Below are experts of layer 8 (counted from 0) of a mixture-of-experts language model. Rows are named router (the router's row for the expert) and show model dimensions 0-127. Each number is 128 + 32 x the weight over its row's rms, rounded and kept within 0 to 255. Numbers have three digits each.
After each expert's rows: a language model's description of what the expert responds to; "gets" lists some tokens that make up at least twice as much of what it gets as of all text. This comes from a sample of Wikipedia text that the model never trained on. Tokens count by the router's weight.

# expert 57
router:093110135150123103141123127110115112102085071123111073115138107137121155147082127119092119143144099103105100109099083104124145131112069156111127138195138183133135065086090059079185124168124180152131145123143107094148110154143128124123143138134100118117165127089154105130132113187089138113161112103187103163053127088086120129106169137233129161132178092124127038206133189116172137082050
Table and list markers
gets: "|", " |", "-", ";", ":", " August"

# expert 50
router:135128120106131157143127119126157156103147091146129095118097113147222146144164156153154157168101121160141078108081129146116117112201199132157124151164176156106150100162124095142089081112155101090162068078031116160199135146110093134166132145138103056173129099149119138145153160151140152163122163173115106086095141174126153112128162122080105124117107140098119155111113067140148054102158
Middle pieces of names
gets: "al", "k", "ol", "t", "ic", "d"

# expert 63
router:125105150132119119125129086090188085124065144144148050172138132184112134180120117195152142127189129131108162146125086163091127149147145189147136154135170114149133128171144122076137148143100110120090152133144104045137159111187126092134096202109135173125142104155167072116158083094107132106130090055152170134135095087171164092079093127111140143116118127193121113119132127086160108117128
Infobox dashes, re- words
gets: "-", " re", " New", "\n", " Re", "|"

# expert 9
router:115105113113078062127113158151144112146112103107120100096137114139071169149141103157096114120103141157102201097133101101116151107178074167161150115144121114066141121113095154185129071149076132156097162109095098078159158154145134150166110084111165128117099139133124077160114097159119113132165121098155106081145134163146120114106127117130144117094154151129149158091112121099146141106044
Place names
gets: ",", " States", " California", " York", " Florida", " City"

# expert 62
router:164103128157071178143169136147104127073172130061090118124049165135072153137088151118170136085126136137183132135126157123140087145206135124121138148164157101116084137148153105131117132123122114165157107137100105148113147169161126146143136077113115138169086168197082171135187152180088156157082132108168085082116109138166159118135127114074115092072173090128120173110199156162150098086117
Consonants in foreign names
gets: " D", " S", "v", " L", " G", "d"

# expert 34
router:048161104119079184127133131101093131111178163083136095156140100120063144103113083095118087148130129166174174136058121126132151064125155157130126155128136116085069128158132151155092119086082107068087149096151143119111129170144166103121142111131132103125111169096120144131071129133121162171145119108150144139150099189097151134108176149162085089125164129128152154094115179103177131156187
Capitals and acronyms
gets: "E", " E", "A", "O", "2", "I"

# expert 32
router:123150159109146155131142120153109107131149177058144076118122116110065027180094148127124104099133143133105154083111109176148099104055221150186157084155118143123224118144130116177118078100189119092130064123107112116124105158145106180157160174115156110144097181045117115114120117141150138120133119122139136157126133144114145165092149129118204104143147129121091136128149136124178139153158
Letter z and Slavic letters
gets: "z", " of", "7", "6", "9", "j"

# expert 55
router:113155190147126109172103122078076138145164183122132084201132188111169143120174128140138147147176087129131125126122135089138133093126119140122116043129150142186156145113161132048135160178138065143088100177133122060150116140113104079165084090097155125111117082154126166144137111136099123106163131081116140137189131141106116093147131140179150165140142193116132119178190134071082148195141
Determiners and quantifiers
gets: " a", " the", " of", " not", " had", " to"

# expert 20
router:107073152091120097158195223175129167154135074082080168148086183164175110130150070106120135092117098150096145140083098098066130096132139179071148149133146104113100121111118161154156149109116169151138123101128052072120100121103144169146112151137113135137121161158144125119106078181118134140058129107095044135153143158151130110097144157089110111036067131156112077108143136152117092100144
Table and list separators
gets: " |", ":", ",", "-", "|", ";"

# expert 48
router:080073074164115107111103114034139155146146118096114137119129153200126129172112179103078161191091173154068136148099161126120123100155144124141108166114127166110097083114130132156166118063106090102129139102075109137148148151127139031085083201167106187152147161185123088127169091124104155098138108159157111210109077098089139161137167099155077126121089121192146080127102148093155094146159
Range and joining marks
gets: "-", "–", " and", "/", "'", " &"

# expert 5
router:138080189101150087117161197169122169139183134121126107093088209130186112093223089133131133126162155082142076140061133112087092126180141114081163121133147115105097111116145128120145128146088095130150112117103137143120152062078100104112104164092067082151166136100132200134120183124101104165149121139107117117144128104124079120108093099121093122063153157104122099153078154197121171126121
Credits and title punctuation
gets: " |", "-", " \"", ":", " A", "="

# expert 29
router:156111107172125116141120161215158145038168102098139102122135090128102117199088151155146125152164149164152167124135096198102118166081124155099152147181108135078128095148099049119152123158072156142095111173135117146149143143181136178152140137142110084143151126145144163164132120137087118106146073170127165148128076166151152186090151114121075087085054085136164151144124152134151151094129
Abbreviations and digits
gets: "g", "m", " T", "w", "0", " M"

# expert 25
router:130106100103148120164088077081125142159098133105165142149124159100087118135131177120112111146157101130144130075093071111109136144141094148083130065101123100102091167141145200091155107099146180115194098133095143147071058138203110135121091127119111074213118128044146155150097101086116126164149080106144124097156132177145135107132088115068107131110114085166119119148132118113122102148137
Surname inner pieces
gets: "in", " of", "ang", "an", "n", "u"

# expert 10
router:091172131145117129127088126122114129106080103156118051081149114132177128179144149089147132170108171152173153170185117107091147091116094154114157142168133141091126107088168058107097176149093074120115141104119129125158082118108061115160077114104108137118118149156152135161116099067080138077175142148112203124163126107148132150158046132145156075139106062098143136143162076141117163112077
Descriptive prose words
gets: " the", "ed", " a", " about", " this", " located"